Below are experts of layer 4 (counted from 0) of a mixture-of-experts language model. Rows are named router (the router's row for the expert), gate (a neuron's input weights, with its number), up (a neuron's input weights, with its number), down (a neuron's output weights, with its number) and show model dimensions 0-255. Each number is 500 + 25 x the weight over its row's rms, rounded and kept within 0 to 999. Numbers have three digits each.
After each expert's rows: a language model's description of what the expert responds to; "comes after" lists some tokens at least twice as common just before its tokens as in all text. This comes from a sample of Wikipedia text that the model never trained on. Tokens count by the router's weight.

# expert 21
router:518515483514501476498536527506543476488483492539518474475498488517547515528537454488510518538475520524475473494501504480506510495518476534515474478498475526459550491508471514489504505449481492529483520471511479556484500461518489530506460555479520527469497491473499527493516472472517509459505541499465485517524448515509520486488491505512522501490533477511505486477485541509502471493492529452468466524488521458466473530533562498517473511469458479553489481478505516465467463522485508483469511499457501493531502475485518551483521523501517518509500467507505476520476514442485487475522473523508523454483519488477490509538448501504516533519521492474473481486519542521476515535461476481513434501497497545484518515503468527521499475464474526460478459507498517509444508493537499
gate1:538493506448461495464510510474527464513495513493485495515449502503494479487468526512479457512451516518498501498467490509519506502531510553504490522537509486484486487451492485479495551553554472513487504528522526495516508500497527521466518478515493513455503496428493531497464467563482501497490543508477516483535518533481511511499507519531488470512490475481515520510494483503542538512519529512536531493502495536483529505489476501481499486485530512501521478492499541519453498559490431508503528506486471517548502512508496473484511494468451516520472469492490498519527520483511506514494481549482516487507507507491486474530492525511467533461547474532524498444485467547479496499446529501528509529516495527533477507497472511522509536480502504465472574517483486536502488547470522
up1:517502494502502475521492484529501458540537484506499513480485468494486534450559508492512512570486523500525520473464498515502491516477502457513468509505452517478479489521517509458491526511488518472533496526475486496504462547525541530505483552519472503480469492490474464511487511479514532455497506480478535496518521491547496507525473495478505493497440455522485532500475515490467493527510516537486486495480508504483528489475471533500536510473491556510494490477497535505512482487479493499468500515462537522511482472486476498462534503550499470489543532483516522533487522527506510481462524520500456563550463501502531458540523509526492507507508480558499500530502524542503507493493535505505541520532474497445509451485550526459538497486506473495479500520482443496474507499486503
down1:476496512510560540487501496518499498497553523495477542561572542475555508540501503520508531504495439531474509468524516498516520498508508528511489497467543485539504512470520510474490497544480485483491511525554524490509492497514472480500510442520531528521511511507462474503541532518476503506506522475463507471528474487493484471483506486534455530522460534507478510516494497523542560520507499528477530497521496477516486478458501524551486510496501490494460490502467509555477479485515476505485504501494497480505522502487505503470514458484487494528531486524452493509524495519504525486467468514478501525508480508481519522490517531531495513500549508504546512559489528439514480525479442519498471477486500501505446490537509462475514480501479522497486515517530475527514539535524471
Single capital-letter pieces starting a split word, mostly H (New Haven, The Hague, HQ, Hydrogen), also R, L, F, O.
comes after: " (", " ", " \"", ":", "-", ".\n\n"

# expert 52
router:510467517485500504534526533510528475432494531532515503498510521494530513520495496544471537519472460502507465516536524513499489500492497508498469514465488491518513534507468472526478471501426517530489537483531474525507512489458485488519465548495530513469474489529517485521513491545476522473530496463521528538478488489528520505492456513518497461504529503494495505494527518522478469466522524483469468469517507476492482523548485467456477498467484465489524462501502559505528524508500468488437528525479512506496529483493526555495521487524484477491526497482457491440486512540463479492531483459500532511528510526492487498520518457538450510542482524505473500446498517492472516532489501516515517486486478509464489525517473492486498470492457536481489447516513498522473484502542481
gate0:541507506504541473465521505472480522487514483521507493529507527509548513479517482545504524524531511481513550507497495492509472487497497487495476496514480520526463501524510515483500487493482465469506534513479497483535499510539482513493533479547512499486465477502502441506447497508484479488510499472513547523456526503577486502491495541482519489491475462498470471480514469512505460490491548501479503533516543512534513468514495457466431484497495475458481497491526491527510502493514490497500514552495484529500511531468501489469486532532485520521501501520544513499530498510483519492488494502478488474555497583515493492505505523475491488499490511497491559436506502504492531532554521495521496491492470505497539448481494472480470524504479470507536488546522494588514503462511547
up0:549495522461466512459478486485474509488519471506544464451437470494489518483524459469499494530497470477479522500464528485505502482561513529498499530512475484484475497490504467539470493500502498505499496489510485504520518509495507505482515449509511483512503479506485489507485556531579491457475484471496507628545495476515477500443466495526489498500502501471488471503517480512503516510461470497476483510517528473498485497436509446499478497507447480462458493500484485455512543498525477532475472486481527509474514514479482497529482480500479518516537525476472500529495501486482523490527490510482525513501477502487501496494530507489459519503508490482482485499504492477514505494545460506494470505471482507480499541560475514444513479519506484494486505495564505518526494471506496
down0:481480523487515519508485509471480463514485536480508475477488474506519525537483518476525513494471476518489509521504474525475466506481530539493533542459532472502535495502475503556503499518497541506524519543516559493533532488479484555458494494473531540466477456508513499477473502486467535508468493467503489553498556487476493503503516511532510498495530482493480466514523483517508502524521520483448502483493520521494466504520541447488518508481534491490512511498509477492502534463527511497441502489464516501516511448537503531485512460520509486452481524508484499512518507466473539521529489483536515551477495539548518469491485500480464496516492491494502520452516465503510514538485498563536490492542484517488499468447484469513496477473530529544481533518511516489463487462468532
Single lowercase letters or short pieces starting a split word, such as v(ampire), c(renulate), t(ech), dis(closure), and the v in legal case names.
comes after: " (", " \"", " a", "===", " non", ";"

# expert 10
router:504545530506478474471530477494497498511470505485528508492500504474518500531513478534474527534542527441499511449561479512492516537488465516481476497471510491524518505519468488490469480531464452510541475522521476538495522525459491474478501518528504517456506487514494500472466491495520511501499539497501523484493509500461533489470506452513504483480496508525442483538503502517471459462484502455529487493427516453466478490511476491494475464508452489524524480539479514499476521517471510500534546527517483484533514471523562522532479465527502518484472503462470491491490527469502495522507509456498524462526538460514487499497479477456491458527474499482474531537510464516474515525487472511480518542507474532485522518507469542496511482500528480478464482502509505518491455497516461
gate1:534479448524488494475551459546539544500502531533506491492480489489517481550468481490488515497519531517498490485508527527518546489507523512462481472486485518518470480512484519498516451496533534475473502519500467520507502497487505485503486544506487493500481471509487563576482479493541515513458485526499505490470496460505467517504509519485499500494497528518525501472501489552502481498479570511524489553523433486487448523545511446464490510491503514497501501534445513506538482485508515459481501492480444511445517503513516497435545539506496507534473510483515512478498512472512495469527523490497469467475487519506517497484504495506534470443483479488535502544499508461499518460522481480525509471498518500490535495503482474518483525465460528525502509491478500530519524483481495
up1:476462538499469519506531518517471480500538488521509519518518500477456519478462500533518495504473514463526561503550523520561502471528459461524480523492506526508537471527498525508486474528516508466472528506535513499513479531516540512486489483421540481478502485521449490490498526465512477478502484479488500506542492493529448527494479485478519501482497421480527542500505520477522533488496531535504531490462503508496524499480546527506509498510492487497500500510532541536491499492490490487516510490483531469474508511475485501527485488486507495531513501485502496504532468531517499493468474485497573531470481494514531516511520477473494466491513517512461455514531487512530480533510525513515523539509500450543469519502507554503517524494521536553518444503462511490514539512536518
down1:491526482490475491477503494506466468500487507481523518520462502483474573462475509565509488476522475507522494525537467468511524494501524522526519523498444536493510486509536510474496507520530490439513527500454509492504523438507535477524488504488530464508535506505525490552533508514473514487471491482523483526508504494455484499450498501456493517499508486502514461520501519489452529489524471508482534481459524550459531499515529500519505489496536529500517513505483501467447468498475501537489514486497471493504478464525478483523462496519539508502546515475497497488488500519515556561447462492482533501500496537509480518508514480497497513488495455486449482511474491554486522481471517515488496500526503469487491562463471486531496498497554504467524511496501503454499532462497540
Capitalized opening pieces of names and proper nouns split into several tokens, such as Rot(ten), Hon(olulu), Maj(a), Ab(ierto), often in lists and tables.
comes after: " |", ",", ":", "-", "|", " by"

# expert 57
router:453502496486486502552529460509510478490479486504476553506442531518484502511500487525475518518484473528506483490470519520488476500534497532513488464504482525467510517475534479491524524478511522534525528488511500536510518533530484486523490517493547464528505498501447515470520490518533544525544500518468502552533505495519496504457462516515540472503518502478530528480481522506465471517476551506499485519495545461480525499545529489508475496490499496500556461505492503520525464525494489524461475533460534465511514524506524531520502491496495457551526476493489487466524474518520455469488544542493488488508544546482474508537474523552510535485462503544512525525535478523519521516485487499465460491478509433499495491479492510495501499468467489518516465500494533471496517516536489
gate2:506488482484491544452501499503496498464507528492539491503565499510510492491506539566529477454526531517501454485496520505462478506466553487543491535508453567519489525505539515497503473536481480514502489531516482497494497502507539492445468476494497514514483486484480491495503485484508487558495475453507530491486529504476526509522601490530538505510529481527551496509492506504485499511504493548493471476466444530507497500523493493503496502471504497531531510489476514507508489492479504469496484508511510491502539511496488511497465511487518501467530494524515476504517510495521483511495502503441488503490541492518522528467510494532541501507487484476521524548490487501511508529540551536489500491472475510533531486545499532515532535451459504464524494440510453556503487486478509
up2:502538468475486525504484473528506446520493506539487526501469470517483498535498510497514488498531472479509564525497500436480512512483438515455514505495503542489511505485475530529524516525517486509478508462507467526546504464487465499497538524501497528550517501494487503553509497510482506508480510490484499522509499522505483511493517492512481543481502506501469554505490493483473478542539508537490488568477490498460486426452492541510537492484494462480480489529441487503501543486500484500519482515477493511518464514502488483487458493502503522531440517485490525483500495505538517479492527489496538481517518487505490555497516468490510480485432482461530487557490526474484442481483477470487496504524507503457493451477525487492501468526482478522494493485480532489462511528521452
down2:489490523498537476541469510484526490498520503499543497485516520476517519482511449490499530496500458475527502481535539454499491501498523490539499497497502485535470460478518485555539481504464490481543518495489477477561511511474485485517516508516500475504521512502488521491530527498499545502506519489502501456447552482518503502514536476486518555527533489552513506465564476530519541505469499502484499543453494469507531483535529487468491503481477465526473509511500515458515496502496509485491488492556538513541492488459497454515520499488510481443503514505486483480531502459498519461485521507495483489497493479480498521471466531489494475475502445492480512493513477456513511533553503457505495513506487445507530494506544544507530493440536528489474487523518478466562496518513499
First words in table cells or after on, especially party names (Republican, Democratic), months, brands (Chevrolet, Toyota), and right-handed.
comes after: " |", " |\n", " on", "|", "),", " in"

# expert 0
router:518486513542524538535498512520480491489460469515526487476530496488515462495516460469535499503525508518480499516539488535519538513512500480496518498490470535510518492497524522518499542509537485509484533480469466480495511557453485553516472491450517484529493488517512512538531515546467476500528475476506471515491491498451517522495503493511464502523465511521515535550555475471496527537475512547494517520490520516469493455516521535482485541501494547538517531516513441492472499510531491531502543513466493488518520519531471529516514454514457503480497479508502506519528513453531509477504470497468497486493515536517482533452464479511463517532494547488555504460520497473517504508487491487513464530561515505475478472496479480522514491524504517482536503518462483494500508452505457
gate2:478542468499475507518498448489512485522459482519492496522513557473503502538507495525485500472443505470497573496467530481439496511499519527533476520516482552468536492519495481462522489478465521466499480494495499528471492495493513466512494526469526470509546491508504478473504495485481521466497512471495509525527519467473503521494487475540505485489487491456549509490472529530485505510537535501517482481491535502439484501540537522507476502455533484535508445546489480494522445512520467499490498550485515518486493471506492503506490521500498450535519455494519496511476493552490509460518529494503515486472491509481513529495508473553492507519503489515443519497481506501506480504489516478460528506435495531500439545507485539490475527479472545487495487484521510483466512515532521
up2:440506522521519541481491512482551477524466500488487509525499504556457544503513503463485508529515507531482497492475515553484529511514476495481517498523513524491495480470481479475486522504530519449521512508550516494494489484510526498517517499480504508471518469527477482500448521499519525477511482529522506498485497531494527444467505512499469431510491504535472507517497522445495531551502501506527456503498479466535476482490531511474464491495491475542487501508534452509484486478478469506475520480523482489499526484501486480506493481546542481463470522472548499522476513518530526522497538540551487525510512531529511510535495482531510509543520522492517533482526498529490535556501503515496466503506469497507429517511532459462537502516483532475571513477531528489504513513518517
down2:508519540485495502476444517502514518503476493489524518474484532497537503536456468497503495472509515528480471555548462503535502525510477459479517467515482453508502510528551531510498511495502462489495510480488530547521488516506459478546506461458519520505525544478503528510488470511467476495524503537513491496488554476497489511501488533504497496504527516472490550462523500516526443484453474528499532550510503499490513502493521490545497496493520548482479473549503483480467521501513446553494544528477475512515520532482484492469543510487472474477501509516463483481479443500550475499474505509483466486533513517517478552479470488523504484518489467443529475499550510474503515482519454506500498518503461463508526513506485521466524476485500494482474497535480515494538500475507522
Paragraph breaks after a sentence, and the == or === markers opening or closing Wikipedia section headings, e.g. ==Career==, ==See also==.
comes after: ".\n\n", " |\n\n", "\n\n", ")\n\n", " career", ").\n\n"

# expert 56
router:511460490481489505542513507510464456525440499478509488490505552506480558544502502492517519500496501521520536477470460517498494502526506513521489506484479511491519469509506454479515491483519516503472522457521490521486549537460497530531483493539501510533480501470466465456515497497521509476517488545477465533517529498443476477476511466524481508480546506491541542496510531510513484495508520518545533482504526446501459541530540493500504532543497515477491506475533517490500507502519521515544527481499504462507496555511522499481493492462528534483542518530557479472473487485496526492515493513552460498520492519504509452486493502534500493500479502490479480489494489528500533459483530517538528512502487461486489493493480449448467495521518517545497512516490496566528498448482475
gate1:500455509530501506504470496490470465497476471536463509454482481472455508478496504502427485531463488498497526575482485499541483489498519481520489490507490485510487494521543496498467463518527514500462478531499486509453485525504517492546523470520525482473467507423539524529491507460468518502482497499502517450508492492511550505544506503491462486500480486509535531481520509544470511489507481511508485469505545480464504529472489528494480474512487523523509501466496499520502472466470458505478499497479506532524507481510501500434508515509483471511461458509504478519520525488492477526498514484513548498485492485448508506486473490475502551513482464478516467498474479491479503463522506513522510528504522452522484520462514505493441552443502450491469514541533503513500455495533499
up1:507533501526488490513490518456551460511492515510577520497474498544501495530536471541535473511531468504487440489490530495532528522513511492453478521513488539447488570516509495470504490540471550539567499475499485438498474483500488446484492492480526494540498508537503518520562501520495524518509500490492517514478543523493487504536538476494491501472540508510499464482501509511511486459576535481501489477485494488487516501476518474475521467513502471495490462521485468519536484546544518433520510536510490542472500493523515477528482513492503464510498485488508515526519494506542481509488510474485490534516500518492509509504518507515523492471520489484517448514507488503510488487481526517492531487529493480486500463474506493525468463509515517517529462486458531499480502465516509
down1:496527468522484465484507500501505488515496556491510465485490550517498503493500484507499476500515510486504522521460459525486513509504524490486550466499497526480527543494487522492482495506510487467489504481488510474500454498502539517474499525475453520538473513498444505464510504502514461520509524508515479533496456525515495501509480497515482540509479519546498482481502529435491526509479513515488499472504520459452511505491573479541472520458479525509498527493524563476540470524473528484494519523504527472520494451517493546488475497522467498480480524508509459550535545518501480467493502491506508490488474538483536527481516516495528478505520518529505503522494463482507523487516499521524521510534499502493558450548535424508489532486507476504558461466510485521525559466497518
Opening quote marks of cited reviews or phrases, and determiners like the, these, both, other, same, last before nouns.
comes after: " of", " in", " for", " the", " to", " with"

# expert 23
router:529498504535499490506520511479462472445469481530499442506546507520481508534516474517455511505468480455544536510493503507479549532513483503495545465530462547483531468524486504495495469429527546498511515528495486505474518514523532515507496511538515471504542541491488472492492516456499470521484532524487449524487519485497518491492480468500521480482538482482531533505480539506488491495487524532480523508502483532494491519517499481481499544490518519501470477495458512529494513507515477523505522510511512498499506537544494518464463511523531475541539468551469508483485528469518498518484522539505526502552519477466438521494517475514492549541456526522473451503527511523476514488488491489492479457465481467511469509482490482512473514511453523483475501519522536489485515466523478
gate27:498466548481516515470447458494482486510534501546482501549495491529519472514506536524547481505531517478499520550469536510519476513504453518473464491550484499554466489481496527487483525559478531529527532512477484502522504529534483516462496490477504502503477487476466502570528495499543489495505501472487498548495508524508488463511539468508513506491500517463496465489529510503499505489480491495480478497470517522506491494535463489448530481469513476486521516533540498524513514519449502456499529509488478501537568528493519509491516510511543494492549489463524500496489531489510509508548514484500500505501536536497494479489470476484536471526537493460473490518505489490451520491511529485484480488487516505527501538469465559485474495500480493481519497473518572454497523517472519
up27:514479459516538504479501486499500483507456545453484476462490551507485521461501508457495457494549457526489466490490474481463549534499509520465462512500509523541546523486464481493514500502449512491491517473492566497516492476473511484534513502477499530485460470519524540502451521535490501497505483563512511515516476494513501503482522515519482489460520508523509489518486541498476523472510482480526507535535483530493530470516484473488485513490537530473490465484518463569497461490509503533456532462487490462449484516514475530446513505509508475489498523508482448524538488559498506517489508540485498503537490500513443484508512471512509494527514491450493502514542519497507516497496483507508512479512543558473507508505511477503518497499539512512462484528499469513478459508499496
down27:509469502528484474506505457502454498517516476513531478534539505480578535492525499452447506485490545469475540497502464516537512483488510486530493477521501500533516528484472533451523508541464503478502483473496469518496486478453490514507514496476484461450488477499490497525511501502514519486560496527488503506534514476499526491493499527480536468515452493509492493524550516511524528483466543496477543455505526550527495518470504484503521547558496489488502484493517543503503491526529500508470559503492473496522514504516471498450475469497478507445446487514518499486477506509517490520496494474484487521495485473496467476493511464447495487521518471481562470496531455497481497562506495525473519490481499505546540509509538478485507483474503498492496539505506542468477486495490501
Subject pronouns he, it, she, they starting a clause, often after relative words or nouns like a post, a position.
comes after: ".", " that", ",", " as", " where", " when"

# expert 47
router:452542499503472478503511472549519477496480475513468515521486535511539496479519474494470512542494446486492472482475525537473466495529472506491488465545481475444510546522500469490527520511497520516510519512563483563471510482477473503499476534487540478508502509520485501473537477513521505455545511505475479490518515531542508480484479502524474486532528491491505497464466528535496472529529537538538466518503548464473530482542518520493485473465534491514532496514487478537462505516512545518479486514474496507523493487502541518498497481487481475514512507480492497522521495514525480519521488509481469464489522545462528494527523518480537556481459526501482511502535462504510490540439455512499472517468490470494476519514477528505483498455475498498506535471526498513498514493533456
gate0:564487482579438492511511526451503502434512524483482516487508472477506513532522522528503535506474501474484477518509520478491494455428528492500469522490499527487481503511512528517518499476499467468478483530434541537496536538527474577516550501533504492496473486501514483471453524477469499500530497497533467466510471484509540462509464506452483507482489534536533472491486485501492510533521451492484497457506485473479538515463501531527492485485485498523528481502527504486520482477491480478502526510474528461493493491484508488534492498500502512527492495527548517500486515503446490501547454499491476503537494489471478486515472508528502485532476503515488473491519453506535487513516491536480472517490495520481467479475524485497480479476539475519493488467490500515485520508453503
up0:490540525447509511474476515483502519505516485495531472457502518491496518491478513501467520493508524480511485497521523486538482497474525548494461539494487530501524515550484489459528490515505490468496518516470440507448530512471483475492530497507547512518496513491534513513496544471498493492512512492516489522469502457480514507468497473472426471506516496485497507490542489513504527514514475462495523471482526497535543540522461453474499471469536480539505440527516524485502492525475525506442514514489544528490529420537494526517485479470500514493508461504523474475523534500495491533530522444515511487557506490519484539523500476506526487491486499509488501501510472490501464481512472491475531511408473490504514526489497502537470475512490477482482471503510496495470501455486469
down0:487506539439469538449465529497531490497436499501478484527506538498534510542481496481495482498503515503484463493507469504485489505506517469498502501508466486533467476543507503474439489533506535492469470495484526505496491493489507510503436505530512539517462517495533507475503448444512468479538483513494499490499461517469509521476539527491512527477518475537490527480528493491487448482531535525529502455527503481511450510459509538523504467478512516465473512505508499506507499438530516478496482453481524529537511479485506501513502501521457444501457480506530521548519550524446455493534502508511483482468487478492487492489499460482488480500488493516502482501509502505484516484518483528529499510520495502487507474529488539520538447531507534530529488505489460507520482506512563
Month names in dates after on or in, plus the space or year pieces following them, as in May 26, 1873.
comes after: " on", " in", " ", "In", " |", "On"

# expert 44
router:486543550473490459550494484484519507469482495512524513505478508515495531498524474523494507503466473490527469500502499485479481524546474518482478491490473499449525542505476488510497498447505514530515502538548535566487543512453494487536506559490509499489502514505494510482518494508534481516535529547460489525498491521520534514489447512536509491505528492499509508474506495495457464507518535493494458484474531439510504531535516501504474538480540486512513494540492520514467481479491513528462501547491493512502478510482509544489480512513513440566515491476516456483505518498501466508501518544467508529496532510464502518540472522484515551530477501547473458481526479506490515474510439467487467497442480477469492526518498510479496467465483529493492475502529519481495505489510513
gate0:460536503521490481489493501471503516507531487477503523515506490509540490526516533503500527461472491525503538496492446503496490452543477533531512516504533534515517532523514471549514514493501492484512490462509500494474499508499522480497472452509478509490497503513485470508526464522502475525496483485492552481506523515506504507486502443509538483526529457516462500519479468474515541440507466476482522507509508515462531480491495469482528516509532477463528476502524487536453540502510527500478534493562485474530516471509557466550493512478480462477519526520496515517514521495464511473487503490508528520511490531491489498526475453488482522496483528490525529485457496484440496511521463504456490564506560486511460506558488539491518514557482500534521469517464542478499530478493494
up0:472493490489561494530482480531522491515505522472466476547485497489517495502474484521507531505509467487557497510500505507528510458506480488529473487552473483514517461486510510485482547483530518519511552533471516504497456500516550488530470515562508508490469503519483452496483461502484492523492483510473452502499505471513516464488467517536517530505492511487514516502487508527481459486466521541496495510479525505485468515503543514510500451506502525506473548557485484541480495531512510491486502496494499463554468526488517531496472426549531541479489480464547501461523531507478507466463476508440460479472516492487529526467508518447530488480487510490525526543469502505533490498523520507502485495532529507454473501525491523508545486498503496481533479485505478519515489480540500
down0:498498482513485499490428497534488529477485507505521498556524520556524517541531472491522514528512457521499492463496517482503485505495540519525520539511477550483515516484500430475458511496477475497519463515511524516510496492452474497495504497529479485510491442513538494485489462523531494561516504488528483502470518463488481481484478482486447563538477495462507510529487444531496528510506541539535480528459509479521530523546495495562493495473524506539483491470475513473497510487561473538503509484489507473526528495490525476489493513567502502493525491467504485479504490537461488510528506507488496503504514478487493498467543522516478504546510508521461506480506484515539467502507536473499475505507498529444487509473507496497494506494521469493531531502511478461471505496541482
First capitalized word or piece of a proper name, place or title, such as Little, Gold, Black, Jan, C in genus names.
comes after: "-", ",", " the", ".", "|", "The"

# expert 42
router:455491499490521529516483455509486480498501544492467526528537487549469498463510478528512510526473473517524477520514489498513513518467529513524489516509488514514501506490494519512451532531524515510497462508485482451532499484506542480523559481532507454443494539497499471516495447471514483492479558484494495528466521505511537490508478450500485532474441520469505484515498510545520542468507514465506503520499465521474510508465493503534514502472490486514482537497481526493527492547461512500521525518476490489481513539507507522509480489501555497480518466550512539507485507503535518496529484507504541499522491521549505476532492462502537494535508462525481477548524541520535500515490457529474537517494461529530534514500544492542497523465485501511504506465513478532470517508444523
gate1:485502506511479578478491507475477531507500479503518482529503537513472519499506477526499499477496554513462500504525469497550496501480456494508479556489486524470499483484508516488532543554565466541517482488500464505501479521507465521487504533497528499501502498553526469514505484487465545544512479527491493467495492542534469517447498471510506488478507516492471545480521469466484509551490523463508495520484499495513486513497520540548540513502510479475550486513477473456505508499536544465494473521528434473511520487482540488525523464507514523451522507525476443521462508523493544519463512513494465466483484532496509522497504510476490458491476489521477500491493446483487476531478482462489498544498510504509520479466482519530492497470477521517513512497484454488504488482475511
up1:500498487542499476433497519512512518493523477505523497552520518477496506505482519527499505481491505484492491542479518484459539532490504510510478517512508473503549530481460532507461472473540482507508501512522524524485474525517495501467491521518543482486518483529528494529470516484478527471515500520473440517512518493524457518485485506516519519479546523509473546511501486484507505480498470478483527493521532536503488510522537470490482533500485507455511502586515457482497501496506488488497566496526472505521507477492485504492465514535509480519498541491507438459489511488533481486532482536548511516491529486465484544493438537476450483455494515502473521493551512473437474472521488526478540531464513517508545509463476487484473518521504518494498524503478468460502543489485515
down1:517488449518492559483459509550523482497484507509473506482511523530522497516496458479482533506517494512488496477532500480540524523445512509470539546456545492475510538494473480535480500551517476460496464484484507523527521517468496492533496500511539465473484500528492531500456475480518489479530469510553508507481501487500523485464492486490496476500449502484488497524487523503506503473472492469511516519515481500473443477511500542454500519489447466489523491452541521499516504525517489516482495518526500500472478494506509511486490475540499563543481538510451542529453532490516518518525475477513499480500494514530495485509528516493483493528508459466461476455459488494490495485482504491514522522518478484463486502528519494516485460502537532471498507516442437526458490475546521
Verb roots and word pieces in infinitive or predicate slots, such as prevent, know, kill, re-shoot, hack, demolish, usually after to or was.
comes after: " to", " was", " not", " and", " be", " is"

# expert 2
router:470495473528529551499527505504516488484537535502449497486501512539491452507503505513482475482502477491513457524492520511513495525464494526548505507479496515541527496524511522496482536491454533482439528460526505472495519481531487486538514457483504475499508465479523477534489493497470477520498499508539483513478503551526472479557501488492479495501494463476512485465511516510475519544501505564503482499522464536511549485478468486515481520536539546521476496501469514490539490531492518488526539524501479509478555496534466517444454499467466487508504499539525535510457505503535488469479464496495492508521477523484507502507496474518499478522464531491507474524547551471505499514491530470505489458491539508552477543526483490500458460491479508526544502533484500481505521492517535
gate1:526516526496498505502449472544460519511493492474499513507491498491527490504488467499493472454517474498507484528480523476451453523537470492517482504528495492468478509494532557480462506534510511509531525499453491470518508510475472488521498468488519503454465553474525507542512515493548443537494523503494532475493476528464498487494517492501516511452466489476478505493524488490516557507532506532503518481490451480495509529478506509486497499488486479485500515444497479516498548492500552482484506481512497488489492469522477496461484473488539514555516462520513464460498464466498533508501508504502474524508542463480489536474452476479476483509515525475467452565498484520517514458520494566550480477483487510535543500543494546501494491521524491519507503522497532502524541485477504
up1:531473541544487480508503502518482510493479465552472458535496500527536488489525509526520529527541447470555476508468501489502519518519516490529512489522525515516525520492489532520508487480472490512474510496488510469504483476541521491534484529505450474529472525505499480520490481523514510526507470495468505495509511498482487500498467486524496546481512528510498516520489482499486459484470509506509475518536451512511496510512497478459491477494515531485494505509552496488521456526505506509498486549521510515476497492552507486488496542501509494447465529511545500494498430497480506510443550533497465421467449500481487493498505507484499464492505462450494470461467508479520499468521511453474537475464531507493506483489479480505484467474495517440520530447493507517552487537466471
down1:521505491510487503496514469455475534503534523479485503491465523507474507549469506507485487496483488512492444513491501490492501475513469504480480479545472518549494501543506525482518475521527459471477555493501523485454517511450531529477489549467482510458503455459504480517517499497497522493475539515467474536484495521515465503495487544511513492463476497509489541476502548562512449527463513513533516529485536474503521490482540486518533500491555495534468515483453504489493516486527471529553515522491473490483460520476498507481510485510508506482473505471505549489470494464505486498519468493520469492535482512473483488514497485500496507514483506479492473464484481465559492515542476482531517444550524493529460512495515493490504432474493489503473476532486545479464519480520518
Forms of be and have plus modals right after a subject noun or pronoun, such as was, is, has been, would, became.
comes after: " was", " It", " he", " it", " is", " has"

# expert 13
router:486490457512540558516520483500492472540521531509465518492474535533522500499491507499494509508466515523519450515490525511531490524486518499527521489460476505538511464496512524501512516531496537494494502483482470468521522477527507477511572452527492461490502456472525447520483497464494481526507521509505540498444471498513486507526495444501516521488471457483514483516543531525486530514477506531513508513500467521501524513452477484525520476521497498542486522500464518505535511530470480506492497505462531510527539529543495527500463487462515464462482473523503527494463530545527450507502486513524503481511499536533478499514507475532530480503558504488503516548543517503548492546544511509504505505493502553542474534513500480492477527470478509519532511502494454506489533534473501
gate2:499500491499464477519527501505538486501483520573518479481502508528468544547477487485484522530476505451504489490531494527500490488449498521474492511482514499477501520476472456497524516461505548535500516488526493475525515515488545511522510528537503487487462473513500460484510486463519494534516479505510472510470475527473498493489513492488499535480537542515503533530504504538491490531495471492488447521469485455496469508517534525514537493501529476497499484494534478529448481462462468497460501502533479439482489528465492529538512487539520468475470533537539501535505472530478504518547508500516495500544497517492528513493481542489489482495486503539502513498488463506543541521482480514512495453508519470492458529503512506510476559527542540554483499510527561466517480488475495
up2:448446496513523478498516470502493555488500512518473505468499496484534467527478498476486482504473510470514497526464564477479454502486503453491501493469485518501505475493551521507534492499505515536535513501514481484532514497497496528490503515493522519485509525514505457496506573463473552500500533477452489475495471498484485495503563499544478504541495532523517491514447523497479516518519479509452500494500509523521521459498478488505437514486490515495490482481549540541472521529489465448534466491467534504473500495507527462466525515518534479501494564501508443468476539512480534526490496466497516461480518527512503498519482555496514480474490518519470499492516499466498475504482517500487506476522523517539516508498474530542495533487515498517514518520464491540503547497489549
down2:469487520504485485550533474517490519499465477482560481545492496493493493504455510461555497498472488501517510521545535500463486507477499505497457486500479504464505519498491483450517510473489480509448486530484523501500543528454502550506546513501525496483516475456491544482460537523488476518513525498502487499458457519515501432520525497548503495494560474513478481478490514476518511494533487470482497480514540538530478458470507500476504535514494484515487454485527479480510507502523506516453528495479513511450495496473493535517491466453533476516483516491491484454503469520458555537467517466498504470478499513450538511453461505502489482501533533511479487461480490475469457478502503522510526517470506504487536492487513545467482483471504501483478510521484480513507513468509477
Past-tense verbs and participles after was, to or a subject, such as played, released, held, achieved, operated.
comes after: " was", " to", " he", " and", " also", " were"